Experts of a small language model.
Experts: 48 experts in each of 10 layers, 416 dReLU neurons an expert, 1 pick a token, a sigmoid router.
Below are experts of layer 7 (counted from 0) of a mixture-of-experts language model. Rows are named router (the router's row for the expert), gate (a neuron's input weights, with its number), up (a neuron's input weights, with its number) and show model dimensions 0-255. Each number is 128 + 24 x the weight over its row's rms, rounded and kept within 0 to 255. Numbers have three digits each.
After each expert's rows: "comes after" lists some tokens at least twice as common just before its tokens as in all text. This comes from a sample of Wikipedia text that the model never trained on. Tokens count by the router's weight.

# expert 23
router:119140158161100150121085124113089144165123113147158136096119167122100138105097115127158102125152131137106139135115128131121178145102114119077148090105086155133158163117163155111132148106140155151159092108158109151147143130094089149127114103176084138133185132155136095169147100137119100143198148098144129110103122087152104114143091098113129107080107070142137130123165116114133134125081124151133152152115127119144100134136094144151117135119123127116132125086111139144166101148201117148130131134141156118121118146148087109161141118121115119151128155131115098126145160091097102131094147066142151173112124134128132140123121136078106116133180145117111167133101116159132125133101122122145125146107087120135121156105103070115145121112103103141111124106116097123156173118104143
gate1:121115105117140139114104134130109151152134135187110165118108141091179104138085159096121142172141131151094138112088194148135142121127150153110126107157135117120115153136126119116134112122117134120129129134119128147104141071092155140115088122130106172099147099092079107143146115108144124119127135145110132132187104131121082131142139144133196127120093119086097138103118148185119160100080103139145118119094116117105125109072148131139140134153132154116122127134089093151135150100162124158107114210125126069152141103143142124135113144127134089145099134121112096147152119106107130134143122110132109181098146105085128174133139131135189146151178119125119124117133129110163108086099145129119174140142164132107156150157124135163111116155118135117120099129135121135137157172158125
up1:132123125081124123116112134146136145145154126178127157090129130132138108140068148112146119181157133156113102122082190147137139116134123148113146089120141106172112167137122114119092132149125159103102130134145132162111131078109123117087072097121129147115133099123050103119148131114115122109123150120102140128140108123118113115120131131086164127127094087096096126095116166172147171112076129148145118114106142124122140102062118103177143130132139151127133140150122110138152127109149149161131135194132118101153157119098132144136096122159119097163131146118101081173128116140111130131147097143175121155089123126094139145099147117128157167148137130150096128124145093120189118081089147136120141135158138132109125126130128130150117129157123125170085095127155150164164141161139131
comes after: " L", " D", " B", " P", " V", " F"

# expert 40
router:163144132127102131147114141126147183108133123146111162142144138131090134123105149120140110134136125112126124116093118168144183094181092145114157134141153116076084127105147190169108131125104115116107116177155139142152145143125104114091153161106083150165155130158138108110105151110111104151133094144119126111103105140146067133100087129100126119142152126148132121138151153140157155138136080133138165123109111139142148147126111113138148109091155094149055137112125124137075151157159112136124145145112128145165123105111131122143138166161152100149147147146122173108091140103130106163157127037111105115124145150109117140085120125143117142073135168102128146104097115113156138110090125163118120148128124138134084164098133097141123131101120124095134096118099120129111139169106135
gate0:160125085142119138142125148118144134160183151135134122163127112108128137088091142104114092121083127114121131136133096129082115150136089147164120157140150105109111141114100111154090152151109120179158139108175155126133110106083148157132127119099108111137116133178146135148136143127143117144125163166136162081132088131124111181133125100108165097182112180156109147078116113118135131142142141130109149104088112118132113147127128111075099120134163142154137146129121163102142112142166087123130134122130125153136210127173111129127123128140136130142126117177123137152059111140118148100184130082108179122114096108098124107137134169093163145158123135142095160141110087101165128121128139145099089124136097134144121123139136131150120139120108106108093155110155100132105124125160146
up0:149145085136131153158125135130147115164169139146116143135123128077142129109105154123057095145082125127130139146135087144115094157136101126166149153143134106108100145123131102129100125131108119169152158128160158144132138142094148150149128137102124110166149140174139163136164136137123145144149148143140141128115071119106116180126173094133154084175115163152123126121134139129141146115138134130135131109112122162144106134125112141074130095140178121131140141103108154127130118152131082152138116123119115161129190138166119121081140116132141127124125171163135118187059119141129144115166127068118146112075104105104128088150131131093165137184148100088121146163108115118139111124129151138113120153137083142144142141155118102104120153124104131115068161108157118147134137110156164
comes after: ".", " (", ") | ", "% |", "0", "\n\n"

# expert 42
router:126164131149149165141096137134113149132116117132129210114160152134134135141092088138158107080130178094112153148126124103148133148094132144143058108138136090107115133133129143150089170126124131140122150139146140154106092138095138176123142099163091122116131078125133063144122129107152113152136126113174175120124119102107110127125110077130114142077141127123113122121149131088126175115136139139135146139114127117136153144139111151120128141143155128121110122125132147143120153130153095145152160152143171129143118127133131136156120099082096109137162143070132163127099108084143175106121159109119123097103160124161107196118084109133114147148128100118093153130108110115107130123084143143167172116127127144121121141129141087152137150097118111154093181165168111080152117136133122
gate0:120127186150160105124151162187170130142139144077135156107114188152121123134153128134187182100098140162112154134081138154157134148139121097138137116078118127086126130082085114110154132141104133157197088121157096097150110126110106145135148124100140121110104121130117130146105108142089131154148122136104112166130147157142122083137115148131129124117145129151096131146144193149134140141155131126101120174129100110094115104106150127099095136145101122142123106115096116112100138165137125083126165146128117121129105149130156116109132138103100149119159138147099127055118147110119095161122106126179113116145110151134156148125121159151099139144105119114095128141157126153129161144095134147100126157101150108127141120124125130167135134122124145174172114114116138143137094099121199
up0:128139174140158112158159139164157122129160178098132156128144193170117122128150103133198163096105129159143174129096135150164123141122100133133132115100133154098111124064096130146117114142093133134195099114155075102137117146109105124141152118137120147102123113140118167150094115142129097162149119146099140180116107142110123109115093153122127143151120140120121154125128206158146144125155132112098106124150128115100123125101136135125093128137127105147118111123084135118108136142135105080136180135123123113146119132163151115149136137102098136135143132151110160080154141127117064168124113098145110089137112156173141135123135142124102154143117122131111143148143123163125113141105162142098131148144161127096137099110131107171130147101125165128178123080140133148104113138124192
comes after: " |", ")", ".", " |  |", "==", " =="

# expert 7
router:119180125133168129102116121137141087158163082156106133098154147154126152103095155143118118088100113156132129135145069138139150122111156129131065123140159105130146155123175112134117110131144137149135119117147132104126115133112113150127100113120105109146170086179184153139130139149141149107124163125100137064135111117125106140157116113116116133128123113135151073121185108154081127081073099140126130184103154167197145161141112122081161177122134135134147138136109155142096130169151147140152146132111166188117148160118144117110116108156096120143147134136131109144088150088116130143120155128126130135087145123093123174075112094127132155135145101116112127139120119135135150110139100087127130118099150107126112089098119130132142139135142131124114181115120135098121153134122107
gate0:088156133123119156131141139109093120147092151121128117150163075144115188111141107105140111122100072131191117145115119163149135165105055162158191114084161090090105118159087143155110114132133115121131142134147165143131151088154133125138111106084165151151119139142137124118128109153080110144140157159132135150147082136114109128147132066120100167072135110124117101159120116121128127143132118118087137144148079072139139159103129089160097081121152163154132148159157111112098099120101103162126119112124160135133139159120090097136148112144130131151138125122137096122126140146151106123148131141120099135118150125129090119168142116142109144110111103111117141122121148132108149117150114108089123096080145127117078124155139094122119148163103164147138118146147124108141143103107121
up0:099192093110104164122132137079093125163106137131151113149147084135138171136149112109118124143099079138171112128120143177145137160098080142142141118123142092075100138153100132126100088141124109126157153138139169139127138094171146148130144130088171131142126097139144127085118141139080135138118148155120155145142086151101132137126130085156110149095109085106116123168146101109110152117135116123100149146133084071129163152122117094155110066115132156153123132195149117117111101133124096136128117089117132096132105124116086085129149132137127132157130113140147095108115146165135101132146153161111108154122148150131089092152131138123104137104127119115113124118113142136110119076149077135105118113082152150120113117143135098099106117157101139144141134178106092107145149117101116
comes after: " | ", "; ", "| ", " ", ": ", ") | "

# expert 47
router:142148134157073108106133121102124143163146121116115162115109158136096108166100161138130128117120157116089174109120117150125131090116095133134113104106135096133108123091146120122161118149152142094121130131127138078097132145121117175118065126109117124124126110143169125133125141149131114102126110076146159056107092070099141134148103105114110119123161106124125134122118083108110128104114166185118149124117151111155111165125122178116105108099124161112072145136115148121056140192110105159108140183108145149152125123121113125117149110147112129109149126098158109116142120132107118167146194107152132122128126168123132185144123134107116117098129128108117156142127114145125113111125143143126167146100163120143118105094116085143098150117139144097082126151148099106153154164090120
gate0:111138172118145115119134115142132131111134109138112144153133133108099045129142111163099107155112094135158158146127152108105145118121144126180117096136104105135134125144105108116114100131156126106110114136165121118127132137094101154099115101103155111131119146105177129099104153134129105119090150129131152125150101109162096159145099112086132135128126118125162164136139127095151159104153150103150131122129134141167080156125108191132127097126133125108097155133083151136094148155176165106146157130103139152115144106115082140076147077161171127091151116095131144157126112069104148177103121112125089145144142157154135118132163115138141169124127190142175128117106111118094118127098130119106120144101125133189079137131105092133078129145110103106127137084148111112137117106149119
up0:142106165124127137140156106148126122128126148118115115117121137119077077106115117160087119119096089130137167161112146141129119120136137136146131108157094111131136107148076121119125075145159130115105123106182140109112137159115115149084116117099181134140117134100177119094100141136125118132088137139145147116160153095149120155148081153080125142149089126133170138122142134106127157150161140094172145116132135104179075127119104191135134117117122121123076135131077153113108147142188158100133141114114142117108158129112073143103135116167156125115133127110138112126144114052121159154114119129133084128151139133180113121136152100126137157116141166137174130116094085124086126152154102084112124137128137124173082123152097102148111114132091130114124147124117150110128125115171130
comes after: "\n\n", " =", "\n", " (", " ", ") ="

# expert 46
router:104173117167132158132139115145114119181086136130130142120099153124092108142072120159138115119063133119131130113171158142165129153101129208094114114113127099111121149114155158109100146121128140153173166092102105159157126152119128167133093155120108127137110124158157135178145122128154115157124128118143142120110111100126109116133101101180136087136140129109116116096128115160167104119116070145127135170112130154148161197121130105125164136099127127142120123115131127166134131169098124134135169168168134131152154120118090113122103162128104088160118137142113166115124164110127116137129109119112113115157166137138116135089133128141126186135116134114122125139112141144133140090117151155135207173149136128104119112096111148161099125126119148157135123172147154150151162138116097
gate0:135113159137114130121146131112155126101117130138152124115122140114121107141099135154103151163130148153147150143189140121127105129147157179137111148122114090107140109171147169167119068108145150153146134142152103143101140148110088136102104143111145128138133101105098071128152118156112087117124116152165110146128109108141105081138118126105112129131119138151143154121140130127142106102081156182145122159156158186125149104141136146161135152139137141163129126140097130088088127115105168103158154115129092131104089100174118146109142112128142116165124150177183114145172115128138147110157103113095159126164115118159175112150128129166083102108116139112145161121153112104141121079145135171104127180133137144154113192174094149137135115149122118162106155113117122092175139119108124
up0:114122186120124115148129118120200155086132116152134127091136127135084103143141114127080163112115180108128138140153131088108068123113161162109131174122096103116129093188112152137112087139105177154159124154130126146126122136112098136105124124147146126153126136159096118110158100130131101100145080142147110149169137119119128087158131163093111148132105130142165114117145134093147125115087177164138117151141105142122162100119101149124133142148146136147148153130096128111109110080139145121142157112148105142100084098144114122117163123149119113168146145181163134155156117099140105142160114133103145102154141124165162101129139139142123081115113143105120140107141151125111089118167152185085131139124113151163115173149139121132180126114156103169114134120143140122174135126108133
comes after: "1", "2", "–", " in ", "| ", ", "

# expert 22
router:137126147141118118127142116107143171132115112112140125165156120136112144125152109108112133076120108155153113136108083151105146122185162148107129122159135110135165164124100141134091141138136108110111124114128128152078174157103107165059144130126115133169163103144148097108133126083171126129129134112120127095120090153182125093131097080145124142111115091125158102129147132147132133110109126121146174115115124123173172175113124166192155127107138074153072109149112117123116118137117138190115174107115159174143133082115134134145121080119131115142148140142143145134123143118126155158155167096106094170132130122119112099147116131165139161104142153101136128127131130135098122113119130104113148165076110104152107156116098108141117159126128135099144129113134104147101194142120104
gate0:145112118126107133115141122084095152114101173084123146117093134143119102151139112110102084155120092133086126111098149121132101119134155095116144131121147156126174162108119159134127137111117113137117125120124140116136133138094174122118117135142119125162121106131082098122096151109137128108169141114133096105132130114081136109102162168129145159175127150062127113135139177177159092135095117141144143093157111131126149174130159130113134128112066117161110091133117094082082141171130157167150161145162107111079082098129165151174143140173133107114114123144084158156053146112140111153142128108107125121152107132112096127131090124164123161117126105125121105128135152145137143133122102125147107185097141136124144128099124122144133122152137121124153094163102097121163145132122166
up0:110092127131076141123149118085086137129115155134148146152127131125126075111099084124132089131129121134095124141123142124121099128107118121113148155119138161122175128118139111130109121115117093122149115116135140124139133124101159119123130129147120131130134080141068112126130150096134133100125130129125104119151117134077130109128168150152103168152123113100124134128130179148162112106110146116125121106158099118111141131105166136109129121137049083168131114092171097061095128170131148174128148117151126104058099080140152115103149140135120139122141121144060138144079144090112127163170119080116076140168117138117081121135089127131105157147151097108094108105102141099101142148119109147162097153107116143115133107133120125105147119140142125147137085162118099168159132112165159
comes after: " |", "|", "6", " | P", "\n\n", "2"

# expert 6
router:122150137168154093148128124131094128119119128164144147060162158104096096147087087120129111107094105123146073110102114133148153122109175154123102076161120120123125122129142136139129114119129097134140153086146119126134144171099114205144080102156099090159150119125182118147108136119148093075143148122143131074114124124170123109166118105142127098128101118144088137138168099124145137099119108142125154179092123140182176148138136132155157150096157102124132139106131128124156136124112092148125137130112087138107122089096091126153108125140136112136126174127096141131084114145139106156126132104104099132110134118138086096092123121131113165138175145136110126119098096132119106129134107141111152160148119140101093127129155120168123127089145107096137146124179116141141124106086131
gate1:112128152121145114103114111118116099100072151140125105128132168141106151127118178125152158099132109137130128103124099148130133117089109113190154172137098119119076109120094113097120138169159104155131084148167114104144096132090143120137149142113139135188121136107144096117087151154103120127104134152102121106092139104134128150108103146156122082124141156126110146098123144138119136124154109126077144149149127137095142116123148125107106098176145119156107130147128109135042121132129119129118172092125084113140138153145139132101109121179089059074100109132130123115120160132125157135105135127104153150115130136143140153136120162116110159118130117138161110118168162142204109133148140152119126178119172116128138093071136115097103129096112114115092102112116129140128151111112155
up1:138122158101122107133145131133143089077052171154118108109144129140086137148097177124129182091129123146122110133137096135114137157110128107191142166110136103122087127099076130124111123185138123139128105123153118130103105140099142104151126119172133115160147106101130097136091141148105117138114127160098108109088135101140147165098115150134133096117158148115131158123106137128112108115121112123095114131134126107114127095139127135144098124160111136124080130149113118141039128130115115111128174132129086103126143167152132127118153156154108062051107112121118116108130147124117167123104120122104127141107140151153122181163131159139134134103166136158136115154168148147186114141160128145128141183124155128120119103079131111132086139091113124141103123119126108113135142111106144
comes after: "\n", "3", "0", "4", "6", "5"

# expert 10
router:104174119118126147129152086126093105136133099149118167131117123132082119170060122120149161121125139099143167143152139127126153136140091141119147119137136119080166134116146171148079155120124117069143112104144123116126129160117111163137119139155126152118144099130136138073142099125143095123158105107127131077110156119133121112140119106174119096095135099105134125100164151125139164107087098160141142105082099178150154163122112134128113116138147105109098136107144140119139111213124074116112149190153110134129091104142124117119125161138101130114130098123148169114119145100089121131151109079107107133132154134111075129082115130171099096106106137131107110146135125102101171112119107088113139138098145123109123155078131109134115118064137150138134145138117122131141138136144104
gate0:097147097152168184129170184188136115121110131125108130102128131142130151126133135112098120169206160147151104112075122140141152131118121165145156133178120151152119102088142128100140119176147133113104114141147137137121128128121126138129140136131119119120113150145109100118168127095127139145112061072125121112113132128083146172119133125120126155086168101140110116170110185103130127140150140144129135074122123131145152147105131081086113162148114116145152106127137121087136129142121139106125136120139128152135074089120128112083148146112160089156147140149109132158105143125142105128137152140126107079122133135121117138119094096156151120116101109088117147166135137144131087137117154072121133135125132110157118127147119133146140144052163134113111137165186124150167138164128109
up0:102125107147165179136152179139144097119122125157134166098128129143125137108147132122116114145176184178153125130117112152149145110105113148159149158136101138151118149086116118110135124188147132133094125147130142145117151129145138136115125132157095120132111152167108129141152145125170166131095092075127140118107111134089141166127150152132093117088150096153102113154104202089126141158131134127121122089147163136147129148116125091070111175155112146127145109131109138119113121163101141115092126135133134145113094089123119130095155140138162102120159164145136150116105143124128131123157183126126093103113154117142110141105133110155147111108093110093149163146149147148122106144106156099103137118130133111186109144154139135134137150062174137118151127163188116147153150185121115
comes after: "°", " ", "′", ".", "-", "″N "

# expert 19
router:106152128149115152145136114092127155147137105156162171100155167165107165154114140104102112114122113098113129121155131128138135124114145122102098138153121152121137124158145112111096131119128125119139140124134131112119101133132117107112096104142132158128169113153159084130150082085089150111151158128138151116070126144094138130135169095131146099128137122125164105094140116080106142069130131166124162121107136115162141129119135137121135151140115158147099111143126128160117110141123075127106162144111136140101118126125127120169109107110106129117173078118117178124109168099119155123155160138149087138103125134078095125113124080131105154144139124124050159139163120110109150124073115124125167163110130095181154134071098108123096139115106095086089143152150097127135102110112066
gate0:095124142125120129104131088165092120152088129105087174061145145116120108111126122162161132127059128143103099138108103098155142181175139103120131147150139128115125112108107141141141112111120101148113139121097111141129150120098138132131128133098148173151150121137106151114129103158125103101134163129091100138177167150136132125082118130120112071075124175124133134119143122130113149123141132133182133129138152114158127125132146163164072115120122174112126115119116082085135148133098098100128136133125111149090095090146139121150137123141105129135165132138115125109106121129118115114141135129102110116142115095118131134133151158141059110144099119130152135133088129193119103120114179082107154126118126149158126070112144143159088135133143129135096109163144155154140110156106204
up0:103120137128079127135109091170118127157100138100115189065131135125109107128100136164129150106108102131085118161088094082116118160187125101122148140120137120101121119112102132124130141126124136146131132121090102149136163129065154137131125109106154166115158125139085194107129138145099104115091120129112109107165155149147109115094108123123121105080118182115130128145162114121126154134136129144160130111123157146151165133120155143166114096137144133128125127120133093130125179100151120109128143133161113136095095089137129140139132152170101156134191154157086133084116143120137111088119105155117097118147118094130124144120131172126074128114119114117166113159123114169135099127122151060103153160096117164149127093116163115137116135155129123108114122176124146152158109152129153
comes after: "\n", " F", "\n\n", " Sp", " St", " Win"

# expert 18
router:105135130154098139137098101065075124150109115151162104140133171096097141168114102119107118119081161101072124144128127129129124087106162131131106100200132117091131102129128159128118130167156130079170119127111133136161127155135093154151071158169126116126137138150141113135125136115168097142147115128153099088140146075154128097133105119143100147115125087137073127118121122136131123129110144136105139126118138107165143126162139135124134108144133136137119078121149135121109102144133065142135132167143135144135163094100119101148141094145118125141141126128096150126120163150117166215113109089162122111145140130102137127126120143134165190120192100156090132120093124149137140112110135131134141125117161125118118142103129110151104140109102106118126157125162146165166150123169126
gate0:088091128130135109146089111110119157127160102105114173082123165126130141109118143091153153109080125123134208119094116121135154145127111116088125137155142134155135117137105117127132205123103118148087160124142097127141103100138157114135112132145108134157114134115106139142153151116132161131112162119101130149134091127118094142161090125085116130153104124144161139134141102139115115123133177114133095145142105187075161140135131155112155158163118091180154133178184122131130146111167144146134155167140141119109141142132140100124148095115125139067137108156173171156102158147132137139139158098162115128155151135124179122138146142109150130107159116116158128134121130105114117110131107124136137130098119082118114125098154082129109144156141171149097152133122109129126114182180106
up0:096066121113125088124106133125120127148158138125119154059148189128152135116111133099130153102104117111103165108139165124184109147129128142096100121146136152162104119118134139114154209124119121136072157147134107119109103067130165092138133146145116118144118116144102132134140128080102176144136164161142120154107119088140086159133133120094126113124127120149140150162124111156117131098148161118139141147171130134051124081156127113106175159131112132167124139142136108120119174124144133122140172146131118128099150146107106143156134089151136133114124142098169120123116136134192141134140174124164094128119138128123166135107160159108109126137149122125134128118129140111149092127110132121137139119104110081108129112086112135127140139123156151151081159119090082139123115182151131
comes after: "\n", "In", " in", "20", "\n\n", "29"

# expert 13
router:108122142136122167157125119093115111177118135171106147099156144146081117152087148138128134129127153100104136163108138116106139132149115179102095132135125145147158127128123154150092125136157163101127096157134192134101095118134146152142136131151129161146132102100111122116101122108105114096126178110137134141119142084143078135146105135144130114127114098106131122126164119109135135117132146154104136169118109103147168129102134128084143130144085078096094111109098176112131103138119099215133131126151121166117095135094129118182123095113119134134133117126084132128123151103130090150083166097152122114134102162115114115135141119116145142083108135119117152102123073141138127132079118061087144132111109126178096108121137137108074123115140131124145158122137096139132141184090153
gate0:178124138101173129126138099104140119097146097109146093080156149164084113158152103156117105136152151154106128124132127169156171144154159166114066118094077124128175129221134154120144107134110126140162157108166129137140108146152126130126127116139121116110134126126119104121148111106137135141133106133127138122146141105086124117130121140132110157169167132113117111123154123145125151122135155152129165120157147119096106095116173183137084121137117120149091141069138091156136113096102154130132114161144151121142129096120116147135102105103115075138146072119098101126105098131125136174139107067125107116106127115134142100138189148164106109086089120119103105127135115179109123129092121152139140142111147107101146110138118147133115108104115146135133166159119128106160158133158136
up0:136134144126135133134155100088094113085120121111142143113152140182086108130122101147124079138156136144093131127138133145129165153167158166158096139094127096147161111172140154120136116151090100135132160137175178138135105122128129123139115114127138109100140124134161108106152118115120153123115112122124117129148142109074142116118109140136093086150160136144104145119132103154166169132134155159139197114136132140088104095127156182167106129144121079140095144098122125145159110089135174147121123162147146131126133102098118147136113079133115057126122087138094110133113105124148132187141114085136105125089105106153117128124195159153110132091079126122081105133131112187103129110090135121156110130108116122081146101159109140137122127119123138127130126109106135118145154150161128
comes after: " was", " to", " is", " were", " un", "ly"

# expert 20
router:098199136154139115153130150089113128120132177163136199089172116161119128127120180116144108101118167117145157130154135134143160140107115143119122129118100098133141163147176137126116130118162098116118163156130149143094115148135123150124107143144099144130155121164143178149115133144112108133143138111139099103121118134121142183120107124142084157112150102132115105092130097136109150112096145159149123133102131147151165143121114102147154125140132128112102119134110124180112140148111083150117183201083111130128117117089126101163150098122088090164136126122132135102111112133134124109104156119076097156099129158120081162102120120128134158115120128169098113118116157132109191094095122152097129115124128113161121123067115093131106144116101149106136145117142111087169133119140115
gate1:110137116146138119106130145140148173119141163110092115160134089109161160146142124138113140145121089161099093138111109086140129146095162169135155137105101143112128126117146134082113132109126100075128083131125157139090161155126093160132128129103113152133133131103111126095089099115105132140114117161124081163102155109100101119139102116131124189121133117132129124147110129149159133156145142130084161152147135166142103157114156156113143138117102096156182127095138124130150126115129122165110141137095160125114142174095134116090106100120134140135128078151090157107137111122121059157123138086084106112111086115166154107124139130148084126160138140158159153118140139121103210112110139133152122147079137124149122102148086120114131164109152106155120133137123071081111118146126113
up1:121134120143134138114127148156163156118151161085111129155149096114166165135116119134086135138124093178104110131101081082113105142091147195138140129116127161134116140142135123095110137087121117062125081139130121154094133139138099140130138137115125136139109164110102144076091092129107134150112098162120081154110154105091110144148115128131131162126145102134124118150129133130157134141134147141096153142145139158129105155138152144108152125123106090144164124090107157121151138115106121165113131127128146144128135147119134131084099092111123140134132108136078146109144112127116048150118138084097119138116074109161146110143120134168081138149138143159136151112147146106116207093091134139149127158079160116168135119145083125116148147092161103138114134143132085088105123156145118
comes after: "\n", "0", "3", "4", "5", "6"